{
  "num_hidden_layers": 8,
  "hidden_size": 192,
  "n_experts": 24,
  "experts_per_token": 3,
  "d_expert": 128,
  "d_shared_expert": 0,
  "hidden_act": "squared_relu",
  "moe_layers": [0, 1, 2, 3, 4, 5, 6, 7],
  "router_score": "softmax",
  "normalize_top_k": true,
  "routed_scale": 1.73,
  "balance_loss": 0.0112,
  "balance_bias": false,
  "init_std_router": 0.0332,
  "lr_router": 0.000835,
  "vocab_size": 3926,
  "norm": "rmsnorm",
  "norm_eps": 1e-05,
  "tie_word_embeddings": false,
  "optimizer": "soap_variant",
  "learning_rate": 0.0071,
  "beta1": 0.95,
  "beta2": 0.95,
  "max_grad_norm": 2.0,
  "batch_tokens": [65536, 131072, 262144],
  "max_seq_len": 512,
  "train_tokens": 514100000,
  "max_steps": 4086,
  "dataset": "wikipedia_en"
}
Below are experts of layer 2 (counted from 0) of a mixture-of-experts language model. Rows are named router (the router's row for the expert), up (a neuron's input weights, with its number) and show model dimensions 0-191. Each number is 500 + 25 x the weight over its row's rms, rounded and kept within 0 to 999. Numbers have three digits each.
After each expert's rows: "gets" lists some tokens that make up at least twice as much of what it gets as of all text. This comes from a sample of Wikipedia text that the model never trained on. Tokens count by the router's weight.

# expert 21
router:487472467512502502474469513470512503499520498535527532469463509524480462466527526476482468488457499534529506527548469487534543518472533485490508499514518522477472499482507520531505518494479509458511474470492523519498476522485490491505450459511528467500485472555469469506468518507443483511531530441525514483488514485523502508496461493493479464504503481531518467495486496554501502521477477492501483506470514493510486551523491489522530479531495528498511479515466555516539517483510513485517537462468496530450467502454565508548517521495503496487502489508488480518558480493454509501
up1:509511496488450484493498547468555498525484491501466518492481485499536543495472503487472515507503476500573551559502500479490538507503503526481497500509474465500532461465444481581509489470487506500493483526502512509485474503503489507511498478481483506505508483467517511501434485468488527526537486488510502521454591496495560493530507500519508504496501495502540511500504492503464497517503499494500462523464513513555469499489524505499446453471478526493492479493497446512532490448510488511496519508486471500499500499502506477539504492557547515497497486527500498506494497474513501459
gets: " C", " D", " B", " G", " W", "c"

# expert 18
router:503514482505473507518498513508486571531487508530493514537499510481477531489508464464495490498505490477493483470505485465475498527508514501500529483542489486532478488490508481490495531452464474519462528511482533454506511518468510459513545519463471492508496516445507493453531499545532437489518527514494542516487483492523497516530485491449500492446503499466488503484542482525490512466501503524491493471459479511547477462493482509537494542553522464466493485453500483450465510484456495481525522472496446528511507467487529507484518491488490481486484539482489520509469518538472467496
up1:500504486508504509497510502486501545509503487499532489496473550475499562490499446483481508500528458574481494494470475484514485465469496514498500507495505516457502487435501472540481507492495501535528511449431515508510481522499468570492503503505503496500520502504484473527491503555491497498401487497510485556499485498518483524502532519501499436507470508464505493493478439506495490500520510510491532456504416479494541502497504493488499529506457498501508514522486498507499534486519489497484517503466516510502437504501465494494499517522500474496495497448509459502499501525492500490
gets: " the", " |", " The", "a", "al", "o"

# expert 2
router:479545494492498536544525460488519505489489495502479507485500481504509493449513488508477520515517458489467522473483470448531503517522476494485481494508512502476477478489483500472453540486509489476512508515515530521512546530511498510513454519495483550499520504502529505540520526517484537491489511540505470506525515496512536457512511463535510454493491504473478498473511498478475466500529514460492547479499467508518543506535466490490451513476482450461537510489517511472510453532503521565522449473512508512483552466465517567510497521536505519503506483478556527502481538494522488489
up1:497494473511531504514498498468499493500498486507492555491524516482500523478550455494443490514529510481596513489494499474540521504467490503502513478431498523524497492518528485511501520486500499511526515505523501541477509491503505430513497505490550523508504528520502448458502483481536533501512483520464502463484515486472477507531627497486511469463441508452498490467507521492509486509513508535520502427477499490499498518523484500485471521498502490486500507516515517458511505476490522502464512487470484538501520509503461499458502502482483493486493492503512519499503496525499500476
gets: " |", ";", "A", " I", "E", "I"

# expert 8
router:487526493463454462535498483499463471523531462487483511500442511490473512523511506508502537511515489496475475527471518535477467492496526524539483479488510525504496521506496516503467515491476494509496500509491494497489502487549483553487532501488502502499482506461476484500530474505498468484523496510491510481502508473449525540525497507529511543468458475505515512460517509484512525497540543469506540484505495513487473468479544518533464524500497519534491534519500516459474553455460521497474525499474523451455511477477517543525465449522486511471567474497507473472470471463460475537
up11:520541515551514500500489554514500518539526507446506504472512537486490509498495491512489514503531501525484477504535520489483619502517498534489507496502451528500541500502502513508511486493467493492520498500535485500509500515475517476574507497475488452479496450507493513512499474505492538489492495509544523460500513500515520502470489484498512484503522446468537482504520527484487499494474507509498445482466561503499499482475480489487487514539477523542456459517489539479512499472512485502514475509515500486445538459493549475453488467499525503504538517498490500543525509480484505527
gets: " in", " of", " |", " for", " on", ":"

# expert 15
router:490474496517513512501529504510517530541474509449492507495531498525526508490518502537429502510494515508486471441503536460515481472547458545537487493505495520487484508492551491517516462507479508531531510492484518436511486517537506512493533545552470533462468545493482514539483521498499521507538482516489494485521478489473510541490465458481510509492527455499486480497506472476526522493477487486484509531467512564503532527512548539449496500505555494534491521547500481463522533504505506522488502479488463499531494483521493489547529488487499514501519524481524500507522495517535477490
up2:502439503506502504508531510502522505507484497453462512501503429479553523488498500493511504504521502482494490506497490489546477521482502474537486455510533490499531511458520494496490508501516461506499506471498498500529504486514530516568550480537531499498474520490501500525483537551525497514501493514549494468465524510514498508489547520556481471487522514516466492479493581525504477499514502516523538490501499472487505480536534513522552502495485515483521488447507534504472454490472446503472497503519523470534493515513551506513568545496501494486561507500514499495514486497515544509
gets: " to", "'", " T", " t", "ed", "T"

# expert 22
router:484510512543525496499485516438543477523447506492457493526511512490499478488519508498523466512542528473502537481483487537512505460524517513530481531501496481480525525488465480510508463466481535513536476519523513473510486506502459485491424479497512510478537495524531524548511518510470494519534501492522459481513458468494523523443490472487499503528512478513483526483511496510465489491498499528468475468515461555473504543508488511442506544496506506471515488464500492470541517503476495497455518468525473524460514476481519511538513523546499525470475516514504511452487527548501497510
up2:502497556497521557469445525460517503514544527488500462428537498441506497485499503508523501543450530502522504473438525502494496512496497501505515498508496553490523466513519517451506489481563501403490488508482496542467442499487509500498491503495500505497539479527511466522448479571450500507491502463503504466452469512497504471541516495489522570511486504506532509494480544505507496489501469494492506484504490528498477490484502513468499506490487499477501502477454492484506514495467505496506507512517490500514491508496521531504535472510469497523511498520505489505488483494494502480
gets: " M", " H", " P", " K", " B", " J"